Below are experts of layer 5 (counted from 0) of a mixture-of-experts language model. Rows are named router (the router's row for the expert), gate (a neuron's input weights, with its number), up (a neuron's input weights, with its number) and show model dimensions 0-127. Each number is 128 + 24 x the weight over its row's rms, rounded and kept within 0 to 255. Numbers have three digits each.
After each expert's rows: a language model's description of what the expert responds to. This comes from a sample of Wikipedia text that the model never trained on.

# expert 20
router:156142163150138155124051125143123144174153137117101128126133108131161147130136155103141148128137123151105151133101130114117118135175141089172151131125136160114123124134114124074091121150153090130101151158072134137160124144136110149141152109148066104126122141161128126116135129145145148127093182129110134173121174169141105116113131150149146117138133119076127103134152134079149078133140
gate3:161177132124151136097115153113081154137138185095117149187101159144120110118143113135130147151151091096111153130107113120135132143127132142122135131131139128111158118132160161105125106095115116097180127150147153120128134101126094070117112091133091102120094117090099100103180094119133099111127140082111137147090082093125172148125105095126125154143108113109102126163132152106138137122127
up3:137101092083116131129129111089146142137189110128127091107127137153144137165080132133129130183152095125129093133155138107111125125156111116152102094148111151111144158117146083153158161108119138117135105138120127100146088119116091143100113148171101131120144117108150104142182085137166136118128103120130144142147128142119142154159149179117136153155147144114147154122135087170135114101061
Description: Verbs and prepositions. Forms of be and linking prepositions or conjunctions in running prose, such as was, were, by, after, until.

# expert 29
router:168151132112119144115117105124121124176096115102118161153124133100109150140174131144097180148130108112126148118134148112147129149165137155146155123122106131131078129095119144092086097140135168125117126113155114088146146094120111157090143106151106082125133188091061136148138165098119117130124127084107099129138163121117118079105081123122134125111134161107100087133131136105113143141116
gate3:126118156169101133145120152172098120143129124132108087125121096135101171144151177165162103132116142100117140131122123144098102114140125151112073108071135126127110119136101102170139155132125160117126118143109105112120133169130171137084155107148162154158107120097107083129144129154155162106108160100138168107105104157065107156122113123142144098140094102126116128114114153121120095144162
up3:107125075118118132145160133077137094094145093140144084133122164143111144118118133126108114077113121104129137108150161080152134085139148129156124142196140119157159136163118109087137150147118173141126125107103148110103099097095131128092101143137147134127144125103144146145146126115139130125119157178123142161154142173173132142117138143098138162071135124127089129152153146098119140160103
Description: Locative and temporal prepositions. Prepositions starting place, time or relation phrases, mostly in, of, on, at, during, e.g. in 2009, In Puerto Rico.

# expert 21
router:137162100155122144133041120116133155166131106162122082131112133167117135122160143126131113130115113166111149149131125118129115123096123117179135135091121174121139144114121126114124144106103179160125114157157148140134171168064098121145148089091114091096127175120123102150127154122170147159133132128123126135133108146094130132123130072141115135070108136146108122110121134097110110135125
gate0:116106152068135084177127103131151145129138141121119108164163096135145136117123168130123091142110103109127119165138174120148095127092126097099109127121139160144156130135122130089140158129131157105147138096150123111054070134101096103100112155094146110151131110115097132165067105145150131135090144126107157134134098110108096113126142132122127126134127116121110171150115143157100092131153
up0:153148135149123110097148135096123153119134089149138131103130141135116089131113132170136120143067149128067121118109157142134129136097134140192122110139162147151112143131139137117127075165162130170121146142148116116100156131099157149130150100152129149081099099127145110149144110121138110179163172104140143140130090107114161129096105106116158091133097177164138133112166149157121141141152
Description: Titles and common function words. Function words and pronouns inside quoted song or episode titles, like You, Be, We, Will, plus ordinary prepositions in prose.

# expert 51
router:097169101183169120181144134110151142091109141133101117135132146161161125130145093141128058113155170136093117110148156160110161147111117125117111103114133113090142085125149145124131129112150095115110130119151128082147119142132136124174108164129132143097090128150162115135106157128108102154142097142156128179147070153149117153123094135121096152119123154129133114157105101103137141118118
gate0:160137124092153126146164099137166165132162129177110139185121152155152099132172121126131132133187117153082134122124127139126126116150113120138088137120105148130147142074153126148168133153128111112139144116102143135142164121130056151134111138174106156097132130109150135112132162156119093129121142112092095106128095115135137138123143105112163061132100150082159132110126129135111123101149
up0:130120149114111170133080119160100112146095114112131157113161158108126158138083116124154111166128148120147142125135144136132151113091145157111067143126136083107099126122135102125143106133117158082142140127140130111086118130134102138156093134105104157133136114116133137144125114120114154066169154106116136141114073135083085079152130081114191154115150122150164109121139155141117097121127
Description: Units and non-Latin script. Spaces, units and quantifiers in measurements (km, kg, %, ft, no, some), pieces of Greek, Cyrillic and Thai text, and se in elsewhere.

# expert 58
router:127118182120132131091179155110115107149127114142116150130141154081118128103121160115175175132112128123148111151149095146172119119120144120145147105158142122115122129168157107106166102105122136114179131136168102115134122145152123144105112137172105117136079131139114133117112136143141168095156161160174125111153098121138136152130155114086161126121070097096134156149142120110143105084082
gate0:081099135168143108103157131088102170130149105119185171119122064131116103126137132108143136152079148140123127091107117164120090133122119132139140101120127138091136115132144102112118137144142151117121130126148104128111122123161084147111105136156067144095121138150106138083143126094109081131123174091144111169173134123116149140130103104166148138123172115126154133151161108145151114112149
up0:116135131132150131145145147113099108149161117129146089120148108120102157127166148135155085101131104111119126065129129124084107120193157108120068110093130151150146160122115156127130117121148118171115091109137158114158143120119116098104144119103112121141102122109152122151126087118140106117133158117156108119136165130103099099143123124103139195095140120135164079147105144112133124135201
Description: Inner pieces of Latinate words. Middle syllables of long multi-token Latinate words, mainly after prefixes like con-, dis-, ex-, re-, such as disc-lo-sed, interdisc-ipl-inary, mand-ib-ular.

# expert 27
router:134081088133128148118132156089109155143119145113131171137119095102151110133100102132175154119104141159119132125109100141134157162180120100168139069126133106133113126179167121171160128131126128124091113120162126154099089130102150140158090099140135110152094143159108105118114148155148174130106106156135160118133085113117122117118135144165165125121122117092158092138112131151164091134124
gate2:117130136119082142090106142175112142123132121086159156129108106130132143135092096104107148124087131125146116117147081122132142135135144176181139116114118147132171144108077117154085142121138141144071179091121121164115134181139152110101123139131141107148139134143162137126125108159151177140166099148149131140145116163123144120106098149126138127143117094155143136145122090105146198129133
up2:110093148104146079092111112168155113138150117118137094159126119129181120146121084136180128112076102147157121153123143164089120130080144126120120131150110132174144100122150123108170100141097145112160147112079136116145117138147098183141124133153124129120160097107102106134123159133122093112127120122150161120118137167104146109117139135108158145175141134160139082153117129094147099111097
Description: Consonant-cluster word pieces. Mid-word pieces with c/sc/st clusters in Greek-Latin or foreign words, e.g. sc in cutscenes, ric in Capricorn, oph, log.

# expert 63
router:097142137157151113128127164134122135118120118112119180176114138116174105134167101117078100112153104131126106105147153124112105140075145113089115112119118114147101102139116121110156159149078133115109135128095144084079160110153148095176127129095142126094124162162148118110083136104118092136107095132133137105160108155128117186114132139125127172117104077136118121149142110127105128161140
gate0:120139166085147150127148102061129125082148106136162121143157150139101094117150139161122141122125094081135134136121137150104106119142152121134094120150130129150087127179123106102091140108150136185126198142140153126121133116142121174148111126142114158145094159097102135154128119140130106132064122092107120157109109150132155120137117099149101138131151164125148135137151157122104071122126
up0:116115117139154113151111100114120153150100124118147157111067128140132141105112131140147134150156168147101111137192146160142136163079127160141102114121110110178118144107102084115121165107159113138149111144115103115127080114135103138109137094124159144144084117160112092149114143148131092115136080116136121125128110169119172142136129122127126139081124148136079157135165142144079172138158
Description: Asian name endings. Final letters or syllables of Indian, Chinese, Japanese and Thai names, e.g. i in Kai-shek, h in Amitabh, o in Mao.

# expert 34
router:163149131100153109114151167124160115093148106124178101115129135161101116113123104113168151135126136087135148090156165174122099118164138119140121155112140154110157196122134155146140139146095107121112185115137133125112115174102097123101133165105128144130118129097193136130143131103104095123111105123109117099089177114161108106136123173114089133136141131153112138112124156126142136152101
gate0:157137135122153121143127123125118167131123159135162098149109103148144121119114121109136177144165128117131100110140170140129104157103154117176119132112110128088110132105122118111142130159105118119110144177100114119143118073099074126154159141105116108106136105131124117095070145158141095117117074133148122166163093137106155122121129157092117132129127146083144068139081121143080140092114
up0:133143078115095106127143131143174131117139137100158152193127123140133123139156098120134088136115092115091120138165124151124155102099158115116137083106131155102137111149135133127129145113140141096113159115136144090133121161108150127111128131087084073112128115104142124146099119152159145147141177122065092118141149139066143129149109115104142134139107134144155138140139168127188086107119
Description: Numbers in tables and scores. Digits and numbers in tables, sports records, scores, statistics and dates, often after a dash, pipe or colon, such as 12–14, 3–5, 21.69.

# expert 48
router:152142125097156121132111127104131121116143107161162101123116108113082106111153130078126131151094141106143161105145139115110076127124107130092150160118146124133151101120180186139116173097097096103121132124119150111134111154134106139070111151150183141128100123114153148103131127129126138141160082129091108095124173103133118115128113133133098125155110105192081155153165130124107117145135
gate0:115131183154068139102130134130130131109120105100122155106153111162144170149126124071150139130142159095137125120109186109118162163134078163141170151136150123110138125132117112150081114136122100151171125116125172098154100137118131158123129148086171138131129141141092150131132136109147130130122105116152144127166139131129064117064145107114135131124151163099089124135148152117122153112135
up0:110136128123078102136121151176095141134129139108102094108128150129100104159078155122155128091106135147157119131129087149110160112109115150104181139118145102152144146142089137146107206154171098130117143097144108128104131136112100113129151084137124104147122112113144108129114130142144126127129189161152171143139132135131144109162074127102125130150122167137132087130135167119112091134164
Description: Digits and numerals. Digits and numeric pieces in chemical names, codes, tables and figures, such as locants in 1-3H3, 25.4 million, Roman II.

# expert 56
router:160097158099100152140143155143149113143102114127119177135092156110124114070135124160122152131120116119164127109105122129123147141126137124124086148109118109105108118151112120159124116153124107102147135133083140156097130097147130127129155147193159134128159172121182116078183145119116083164128117103112119127140115118121127074094133133101148154125119084110085145135167097153139096131161
gate0:134131164127122114121179122128119113103122127086125161098147099139094071098147096132117116135094139097138108123140167156115117141139136108092124092164131113106180126142129135166150137134143083151122156130130129153098134072110136129125115148139113124121167091140109114117138141152111116123067094123128152150168093111179109188106145152148147111093102105124149109093136103142122093152151
up0:106126103128124141178116132087136164101176139118058083139105135125131126127161145144165129115127121207143110126095131117143160125115134124118150105128114120149146123120125101129122165127136093124115124157168134155164109121104139154102112137133119174156111126176174074180120093126163134106150122144136122137111143116122158115162099106162115136136121126122148169145077117153113106149135
Description: Nations and politics. National and political words and pieces of foreign place names, such as government, Democratic, Indian, Byza-nt-ine, Gu-ja-rat.

# expert 18
router:109180126114092082155113154104142148149133121129104133096088112120131101144106116146139142141130100103128108122139154139146085122158111124141147159102153153125145146169140152088112115140159117111151143146147127115107192109129139095117137116151118129146128092151080126111144080117173114128179119142123153129119160147151152156157186101119096113146089151164123132175097133172122139160133
gate0:102142154159100118101163143142134111101106140090153124172132155123104145138108118138086103135132112130126084054127153111128118132138143133137125130149138123099137120131144130110157095144109136100097169154134138189137118131171147164093145088141137134140146099103206125064124133145198165155119103159132114136138172128132124160137143121116144120107144123145123103128102114121123111110118
up0:144122153104129164151120113134130110137063139133095138143134148138106087135125115157132166136148168183167158124112126148140142105131183113172138109104154145095074141126131162153118102110100141108102120100096152106142133155082119081171124131098098149112134140191118109139100145162110136140127113115130108110134143137152149136175158114130120133137134109154098137106096125097088099118143
Description: Structural punctuation marks. Pipes, semicolons, colons, dashes and periods that separate table cells, list items, date ranges, or the v; t; e navbox links.

# expert 39
router:121178088146099120132063161089127140152151094111106114137142127132131140132150159089141096122119114141128162138139097113103098092098143115166140124127141169154130098118105169071101161167151114107132108161115124115170132198127100130146105129135108123102149125127121117102129111139171130156112157139153164133104144152104133123102127135143109138057156131091120111125132124094140112130133
gate3:133120145137121117122144108107144155142130119143122156162125129128128120126128125137160132126133144068119138126101133173139101094123134099145114164144121121134113117159132154139073121168125164125161142153150167070132059139151091112146142094147143114099149129137123069139102162102100154144113122079113141174123109125123128055131141104114104171130106139125101150141135146158183149136122
up3:079101154118140150079169146153147124113129161102130130107074138117138119097163150087081160081137132170125106126076123146117138153123147121126115146168138174145119164107112122098129128129149130114130133143137158116146117099110089149132118109136127074183119172132123127122144151159110136086101163104122143139117131116116124122074160111150176087104118147134158138141115131102139149121135
Description: Auxiliaries and degree adverbs. Auxiliary verbs, connectives and adverbs in running prose, e.g. be after "not to", been, has, which, almost, virtually, quite.

# expert 24
router:163131140108146146104141114140160108189075140106125114129141104106160159161152160098107141161128122136165144138120077104088090120110153163116125152116145130096137135144111142104113114150135145145110108171074158112152081087136142119140116117150098140149117082132162153128103102132124140087141113099125149140132134110158132150128160186127103133158163137095117134120123127142114129174087
gate0:129160125126122114126146130132091151173101141120133115100150113133091096089131129126179099140117134105152126111132094096139138141141097125130140103113111113140100127108141120123152148126151173128114156136132176127167152157144110123128119197144094109086132107153127136154155081060169120131122108115168158128133116158089176170170114133101128100164117127159108114141124174136112113103118
up0:128098171118116108112165132188141200130110147144111131121147148126111125101177135167161146109124121141138140122169123133129154119148149157170110118149146107132125141112162137099151114142115099142108167156120132091177163154135166134146125111136143141109174137115111144151125150126141180137118139123076091123107085101109154137129168154145106167127134088152143110143109135115139112080155
Description: Section headings and breaks. Paragraph breaks and section heading words after ==, such as History, Species, See also, Early life, Government, plus clause commas.

# expert 36
router:126112160125119118148103139135144103117139087139143122109122103122126146100174181108118129122157138129140128151158134140116103108106109125144112111107085108134142105120132076090108159144173130153120160085102102104143151115119063147121138184088100116130132125093134120114143158142163165167093202144122153154130139127125092102173111128122159132111155133109112134160116135084134119113155
gate1:141197107107126166156169086141104145108116114129147179093106138141138122144131118137112092129146161144118130162109118103179144139102129096156132122118156089082085116117116103101145110155128120107114132138151095121082131171122122063137173132105112121172132134137165108158116108111126115179158147155103122131109102156149126160141098122151161141142122129098138129115131135116106095129117
up1:105149166191145143135100173107137132133169130111113128128142124132118140150118120081093100128077112116140119165099099142133094158159138062084099144133081153143123136092160101088132097125093180104158142133159146120144160155090126147107099143134124114126120142118163126137122143115103128127136133088113131127134157118138150123110146124160110095136081132075135106105124103153148144132123
Description: Biographical main verbs. Main verbs and auxiliaries following a person subject in biographies, such as served, was, had, became, has been, received.

# expert 60
router:134097140134086148137200151147148131088104187125101125156136109102104124112147118116118168149116134128127157140109107147109156132107108131122140153135149147117177143143086142157126164138143159102125100129150145111124120139185109147154153128113140098125145149141115135153116087165113117144091089133115134076149092149160164116133117150145118170083066120100143124110084136137139133133127
gate0:141171122129109162147126136126107101121136162141124144106115136164159099106140149121122107106152159144128125108119106116120101099150149126100170116097151159140124128145123113139130109131101113119124148114042145163099113107146127146089142129139144085131131100183173134108120126142099128125118117181099140107170110095116124084120135151135164140154170108101155124205149145121089130147114
up0:146129161101172183122089135157120152120144174156174126101105110092104115127114127121148131113088146183132100115078154109154107130114149097147130165169139097126121156124152139177128116142154124101122122131157135155148145137100143091154127144099127130153111109153114101146119120116142144145111137137157135125153155127082092160138145091099102116126079150097113164123133096165158112113100
Description: Noun and adjective completions. Final pieces of common nouns and adjectives, often family roles or descriptors after the/his/her, such as father, elder, behalf, singer, new.

# expert 8
router:163174137115116132155179129122136138090109154146125097160157125098104084142119145143120120151136144149116147157139086083155150123156114099137158116124127120079107128108090127118136151139068143125121103169081130123107159135119129133098147153115145112133132098128143116122130068152113162135161116140096103097172103150143139119194132145123133102183129130125102097134157140124110116088122
gate0:129164158124127098198113112140139087143097139126112145109115138153111177156114111104125162144082139107076108108130119133170123122158128154164125136173130122116119093116101115137117115128123108142160153133139124110140141127118121132095078099138179099109129139130120127150161109126152156131119092146115166110143077091108109112131128168108123157120114181126108109126146073115155137091085
up0:107131113156150135127129115077108120112148150140146152137175174137133120136152157113145125128110119107115103111144094179146117119131171146109125129106113129166154188151114121110110164110086125144155136121118100121140100159059103093097164170101117082135131117096146130176121115122164176140156152150109097125136145113147133069116113100129139123149113142143114103094125162130133146109147
Description: Role and work nouns. Common nouns after the, a or his naming a role, work or part, such as film, member, director, version, season.

# expert 50
router:112109149104142122151117147129122124087152114109098181118111168138121116148132118155139156107141122141166119127102099112138116152126162118070149137164113160120105134077107122174137143121158203110114110095116117152145128126101134124109168132127156160169136126086103121115144124150111140140088113087117139134144082178084108148129186144136138109151144118108116135103121129164133170150118
gate0:138131138085131133116146115179109146118149135111147162117133123164134141138146145117113122120100151132117158062104171157100141110121151099126124145183123111174121159150108078130099135098147146145122159100121079125145105102128167123107154117101147117169184165137116150155178139158117088087136122124109101095113143137103154116132146108114152136095126137116153161123143138127170165122134
up0:128127152127123130138132124133145129143159134163116130134130111166171135133122145132149201170166118108118143152105140141152170097147106153129113116130148162117139081114116122134083103137127144132084127139142186127098176081115138124066141068110100131130079115139117107090108130167106140134118124097123150113124151147101155096098086150144111125095113100127134096134126109152091129141133
Description: Place and club names. Place and team names and their inner pieces, such as United, York, South, -shire, Bot-af-ogo, Poughke-ep-sie.

# expert 25
router:128093166135159128093141127101123095136168132116153123144102120126120148129106127130120091139105122106130149103117176137154089153124145152120171152141144163119180097092108110107114120076098092134087155129133121107111073144115108123152122148157148135167146078102107141104099157131094107145100111125087124111153154094115088178115099168125141123141117137157106149126147158141109116157129
gate3:129151135126133142159117156109147094135124110163164146111160120126126156114168080160154166082139125131162093140130126108084149159144169085122143107074080094104164149125127121121123138117115143095093139140106135115129152076117167126117153142192132153117142148152130141163121132117130129143127166146120101130101137159134161152116129090132127166150126151126177160121131107164098155127135
up3:133162091132124116142096136133079093168106144133142142140147130120110121150114108120144144184161133084115139142113164164150128145139127131170134146109107150143132143124162161108137110122118128127145150100092059141145100133125126138127105154115137114120128141177114133081112105124060114147139122135126128096172121105110105090145164151119131147100116157149122090100140086116158069094099
Description: Capital letters, acronyms. Single capital letters inside abbreviations and acronyms such as U.S., LSU, RCMP, plus the extra = signs of section headings.

# expert 52
router:098159108142113092131119134152080116103133177091163096132136112143120143163116156144087150137146119107135133095151154069140085105112104125146146144125142142128157172128153150072117095137170124116107123131156147147112133125121143136117139128152095085119163125132120108115140127152095082148176104111159113089160167087134148103084154109145110101144133150136149122113133142167162136148139
gate0:146132160111111149128110109147132144118119136093100100115130150135128081134068139173119143099086122065120090131126125143128087137160157119141138114126120134133136169150115098136165114152113132081092135120124131150128121111068098141122109145122116101141104104133136124162100103124102107138103158135114139151180109131129150134114157109125165127160125134099141146144136168213119086091136
up0:105120141120136159144124122147101092108096137149144129147097151130121120099120121158149145139118156080130102097136108157134135115116148150118077123100132082136103091133175140144144089147120149134149107106167124091122132109155134121140112120108186135108127143138125098089092154106111162140135141093173138134145114143191121159094142153081143152114141161139121143157202101140111128146155
Description: Sentence and abbreviation punctuation. Periods, colons and equals signs ending sentences, labels or headings, especially dots inside abbreviations like B.A., U.S., D.C.

# expert 2
router:105122139122132118082126171132110136131150175132136135124189133166109106157125116106096134092138110106094116092114128109112090105108147101113157146129129108143109167116118117170111149109097132162100087092115084127121126122126160099168144145094114156121135142141148139189133122148145131139078134115152134079125083129115116138120111107109115148083154104104142167115086100139148127175116
gate0:127129176099127093185104181124120088162083124155109138090092127125077138099101107119141143135130119131100114153133081127126140119113171194144110120125136135123099116103125093142117132125132116122161143133106101113112156120088133110120112132094141130153129133133133142160159133122150090115166122147137123161156106159171077126095120150113141150098185123141136109145130089142085138101120
up0:142106109097158168088125149120148095100157162112083124136128112157127180119143146110106111113126148141122113114148119139054094142123150115145125114136101126108121108089145122158146081109137165132124129196112157108158138103127123150115098109106156125142129124114104108159137123120151111119126108139150095084157090133086133127132101110117130098092119147148136081115110164069129149144162
Description: Surname word pieces. Middle and final pieces of personal names, especially surnames in rosters and sports tables, such as Hu-gh-es, Shaw-n, Schach-t.

# expert 17
router:140123117155149122157109126126148120116100129118137095128149122143177114099152080116148136151112142115144116085138163140104106081141096138099109120127134149111158170118138133155139130126111091133083103120161147106107096154115105077093122148144109161135104091115142176093172105138122115100153106131135106137138134123158113141111105165113111100152194109065090165116117158108143130122108
gate0:118151112147082141142167141123114156133103134100144072120127149127121050122144157075114128128098177141125127114124118103131148133090179128123098121137069138148167098146121158104133132116133125131121095142167104124157143144091135080145116154142137104122114115077103115118127103119166140102128158103093155155122123093103135128088163099115090106114111138117122122156113126122162116113105
up0:119124124118139135189132142153108131141153139136122118121072171103119128144137114100138112103106083113101120142135097126124121120168129141100127145112141144109136114127163152126171083194120102178151128151156103135102079100109127122120136101142147125130118128114160127119127140157172128154166118063135123134111118133123105082099115150133114119158157103149147174139170111151149068108151
Description: Numeric punctuation and symbols. Dashes, parentheses, degree and prime signs, decimal points and digits inside numbers, ranges, coordinates, ISBNs and statistics tables.

# expert 26
router:136081152097120146140087088143151122129134112135087175140098156172120102124119102087169126136156136112155108116170143163133139126094119141143096137115111148160106111159125150140133115169088151152133121147089153148133129079086136135112117101131128123140135110112083104152113094133112142091151088127176105132115130140161133081136148122131157133103103142171161159145105154143109169134148
gate3:096126093140131111122125105133153117159144143119117109129107138165133070144154105158134100174141111120137113097153130078121134116151118197106113121167157127128161132133189177142154086111146136101116149132122158155115091123114111143130087148132116134121131146109116130168136148132142122120101095131174132098147137128091122130069100168144140091149067122103133129122150143134112139088135
up3:099136092099094113113124128140134165167135128151076095089113123103107116095130134138141097067100109143092087129149135121094135135108168085156113138112136107137147132108077140133114101095125157136131136139115125162147105074117133174128073114148114152110107157113151125109082094145113144138143111135150154127159102110116122135169146168155138131113160130136110108104133176105124144160141
Description: Table cell separators. Pipe characters separating cells in wiki tables, especially stats and results rows, plus semicolons in score lists.

# expert 45
router:099083128119167108102114109093120120139150128109115144120099154159155115109094111157127089181155151161129142145125131138117142126149130140127146143185105140114172093099131110097126108084097129142157103121119116143133129128123119096129092081121126116140118082100155139148075164128138136140075124138168160131139107111109124183095107162130154110074111157141140132118098115155111143156106
gate3:167160099096135154119170144108117134123131137132107099086119098154137105094142143168138158110173123151183090167126125128089123140157081140116140170130128119125083158123139161134130166131131108106094155161127145123138100123134104138101167136135146136116137171085197133080112133118102113120133123117103170133132112103157161149097110152119119144141118138122138120108152112162101154161112
up3:146112143120121146122093121144110155145149134133111165136123136131116118118102128155094175139123128106092071119100117137136155166118132090120086109125135087132133127165100149110125079162112150128140085149161123153159090162178135129144129146148129132109102131145068165129146145107135140097148168136166125131115131112132126144133130133127181143043099113114111107152155156117141116125174
Description: Word-initial letters. Single opening letters or short onsets starting a word, after a hyphen, slash, newline or table bar, e.g. f in futures, B, T, St.

# expert 16
router:109131120149132124134125156076154108143156145127160141149150120142125151106150107138101138133143106139124160124125102104105154117115125197104117128143143118127130100116097122147108124099170125123151126155127124105173069146154142124079102090172161130101165144159101137159165093151129137122151122137082111151106114125152200153114159082127122105155126136122149097116101152116116170095137
gate0:145154208093105170143141161134140096118105146133149130146112178138133167147091126133130114154112106110123114167114148139102114171118158136084130113173136150156096143143126136159091126140100108109184141115135141133126104098152157127121113112179113129138215149117101141104116125148117102134154153149126100122146129090131132121138108123162123128079107143148143149134129116140113123152149
up0:095139140124134171135135110121146146142139162099116157108118146137138112134118070162137118093132152126126117136121118149124073140123130121119093076128104094114144124092130088049135092135185102074158120110148099111141133101163134177149102124128106101146114126128127139122135149175143125105103139128151095126113157152185142111160114132138103101114147123128103113112086132168101126149122
Description: Biology taxonomy vocabulary. Words and word pieces in biology texts, especially species descriptions and taxonomy lists, such as species, flower weevils, mollusc, Gastropoda, Family:, plus IPA slashes.

# expert 23
router:142115122166184149093125088105117127125147164118159163128120130120172150112123121140108130165147126123130126127123111167135105137132121159133116091126107127128126059117148104151113080111116097141146120143162111104161075183108122105124082111143113130098110121122106122121123125172096128136084095140097154132135083074100121153125117141109133095124120124139173112131075137134123142090094
gate3:156181115104135136169097145062116125148131108128132118128130125121115089138111155113144126136122073138140145094129102129130088140163188155139122156151142121150099092131215140133136108144126127161120131110126138122123132157121149131104130102175113145114089141107141138112127115105120148111151089134168183158113139110109141122110161123143110117109106121084082130142103113124151130180155
up3:115083107126143135124116128129150142113121133125112150171138135158135116127109137138104103161084149100100088118119125128105146098132109101142082094141130090109126160124139132138063150091121132103144158127153112117110130143125104090111131112171124099100168085111131177152078115109113117121159122139147129084149150131126168135133127062138150101155109145153155153093104085091120097102145
Description: Word-initial consonant pieces. Short first pieces of words, often consonant clusters like br, fl, p, h, R, especially in biological taxonomy and species lists.

# expert 12
router:122150097143118138161092149102119130181096109137149109087119138125170158122142150115097108181094136152120137127101125103114091124142157114126156126125105127132090132146147159113124139139161183163153116182091133095144170118160120085137146092160109115136113076152100160099150124148156130116121093113158124141107180128154158122115117142131100119146154152111114113103104119168126119150110
gate0:108148093149103128103116124106107142137154133150159121173108125144106150129157141119105125180136137115128135145148094120164125159116180139147106140156108089099164118150159133124091178125114082090093130151156117110121151140134105129148115146130098127099141105135125082178144169164126115130103140081126139121169073135144151130120111122176126129105092181112148116119098137143109123126170
up0:185160148136100118127142102108114108111093094140146136194139113189148136151146091137149126138107146139120092121110175111114132099129137079131142127108134094115146121130141081153116158101106153129097133113158125133071093090119103099106127127124148130150147140109126187112142128149112125087106131129126106158119126160148076152101157118147099117107167136148136091141119161140130115149102
Description: Commas and conjunctions. Commas and coordinating or contrastive connectives joining items or clauses, such as and, or, but, while, including, ampersand.

# expert 35
router:115103132139124123102121187133142113156145094155157116124110131129156095112119143123126163145140141095130111151135126149144106151077149136107111127147127110106127149139126152132131092093091086107146130153132129137097134115134156092131131140101097142109083130184145097128169164093162129115139191110183125121119114171104132154137133116112117072139079102088108146173139144106119122089140
gate3:124158088148158121130152163143121120142138162106149139108147142124116123148156154142171134141100132143084168167071148146167138148118123168141119120135140133125131139128128121104196141115121142162120152107128093141122129137145159084114146120155149127115128178168149140113129131122148160103100125156104158128102159065107121124124081149152096166114123151149077139127148148092107133099090
up3:093100128149108116141141133112165112118154100124123164119130160151150079136119092152151118116154115123123140094121119111101162117120111141118098132079130088142150130131144086180078136142140174162138132093118150137089117141102132094138128174132136153136156104113155117172127099128134135131147116109119121112057115155099116102136141162058113106134153090124127145118086116129089139111113
Description: Consonant-vowel syllable pieces. Mid-word consonant-vowel syllables like vi, si, di, gi, hi, ti in foreign names and longer words, e.g. navigation, Chihuly, legitimate.

# expert 32
router:153097142152139142136143098129138149136108126124134128094105078151123141158103079141113165122093156147106137157098137123171151181144139071116158100132114086116142143131122136158132121121130153124140100132157117123166103143092141150102143095149147164151098144164120141160116083114103149144100164158140123113121066140116153143152132146115142139159151188139156109113126104131140128095083
gate2:126113116127119119114123120147116130121150115113127105077124107121114126144114116097166142136179134077138176101087181168130170127119165120134131091161134120143145142123137120175117101112113118088165146112123125094136162084107164132114171111133159170158135115131147061107136127127121093130127113129173122151138123094123120134110099107148163145106084137140093159135178125152130104126149
up2:134133126156110155128108106168126147121112132144156154122115115144105156109094129146117143137151116156136132127130137114106099123124156155167128139066144114121151136164097125119113104090100163116122105135139118145144126150106135110135095111164155145128072126115126161126123105154168196108128120119100111088096118153097165153082169116125101113108103107123134135115106125139104148030106
Description: Word-initial fragments. First pieces of split words, often in sports career prose, such as aut-omatic, inn-ing, fresh-man, batt-ing.

# expert 53
router:121134122141098125148113090137163132106167097079129107126108152122122118148097119138148098149121163105139121130118099178104160093166089148140082116155179147161110109107163084084156106124159097115154149134151120126160143171101100142107144116152121124125105142134177161105108130151121116135142094171153157167095108114119097144147120130116089115126117081135106157143151120123149132129132
gate0:126159152141145135163135083085182137120136121134118158127076137068171176148134131144091090140146100106098107152157151133150161114126115120113123146136153139131112094145108129133149146090133101177121113108140116127137119112125117137096111135099159139140132104108151114095161135144118115100152173119097165106105107119121088068150089115156141095111113119140142093115138103157122148166113
up0:135153153144122138106079080141103143097121142132113123146127144174114126154139117135126087140154116162132109106105067162163153108120136152152114114151123129106114138092097129073111161147097111146116158122122127131148117152125126128160103127141114128117123116133114088117122143092147203094110086117139114089131123088140125168124161118114152160138114128117099172091086165109108095156152
Description: Non-Latin bytes and table fillers. Raw UTF-8 byte pieces of IPA, Cyrillic, Vietnamese, Thai and Chinese script, plus table cells like 0, dashes, not, than.

# expert 14
router:152130134135102159138169124135158161095149116119119112146150127136081104129104158125093118142147133153100122145104084113095153116147116103115142162139129115135114123136086119145156137118083124104168147155133163188124147101101094111138122178094163129136133113129161147138099100125130129142121125140126107086167132119120125126184111170155148133199168168122114105131146135112094123082123
gate1:131130103133124118150150147096132109146119148169154065124107133136132096118125144126105119100128133115080130136111124156132163127122116113122120139105169157129121140099141134154108103094137159112147140160137172108141139117123100166143183130137122119119115130125096095098085170129118139144169154104102144134066141075082161102126139135147114102128109117069128118157159093141173112115078
up1:132153113178111142094109179155110114102135129100074142143127137106163133102123093138145124103102110112147147157133104101135099146104157125103115100159115129128071119093156098148137134134122083125145111167101125101165108125110128159131151100129161175143083092113103150147129122093093123172113111122114153121166137090156126134141122146132163159125159154149091126140116097099143160132105
Description: Media and competition nouns. Nouns for creative works, performances and contests after a determiner, such as song, album, series, set, round, match.

# expert 31
router:124109154135124159102090093117137145134116161076098127153122108134131127147151099149124136135115098131126138135125129123145145152155152137166154114115129132165092150125134106080098109162123128106098130097175119102158142126145097140158160100138087064138139174109084122144126170130169132122134142109122128147145155131135099127075125148134175141075143142075122089128130121084100109120105
gate0:100118092174131111185119140110130135137141122148110132122090127119114102173158094144099116131126105108115155086149120134126134119151075162133148135104133109134143126114100117132084127091128152110140139148144115118149148122134157140067125122165144137111131100170097143176096152106118131108125103171161099170141158144144123161182137111151146120121073139119164103137114108094103121155090
up0:142129115097143146121137133149097133067143168099158115152126148133118133116113138095165105107105133143134131141175107119108124102109145142129158147169126142145131110145169136168159174092117089145136133149103141150135100139138122127143087153127097145140102175103155160117111092143120103088133139087118139118132165104108092066139104127084124088159138148151114127110105167132131158181129
Description: Prepositions. Prepositions linking nouns to their complements, mostly of (Hall of Fame, Order of Canada), also in, for, during, between.

# expert 61
router:150165078131120106122167089185104146069160109110130113109106137116104137125106103112173147117155122094128137080126150109154113123150090123181103123166170152113092180114094100141150108111116139174137159120152149126107127101140148147124138157137123160133164086099126160145133137102099119104122127096129096130130104177122117097143121126113149114136146127146129142137134116147146152091114
gate0:156125128174140147121148097107143114074141168111094129144111149131139090125149128156127127121115122137124080134114171148090147125174180108104122114099115144130152135082121116106131115080150138132220133143099108133115141124133152121110085143116149126081093165130129110153117084133128121132128137127134128172141140118105093105170145148151151145141121077161126123124097111127096126155128
up0:129094157121123114125121099104113128141069115131173107132084164159126149154141135146154134105134148144107149092152117155131147132143108082142123139141116159111144127103122103152075132102138117159118147084138111148130155163163122123116124139179149120122108148109116136132118108120112162129142144115109111138128158086126157130149175153121198127137133150122125102098198128072160097169126
Description: Birth dates and ages. Month names, age numbers and born, aged or Succeeded in biography infoboxes and openings, as in Born: 22 October 1957 (age 68).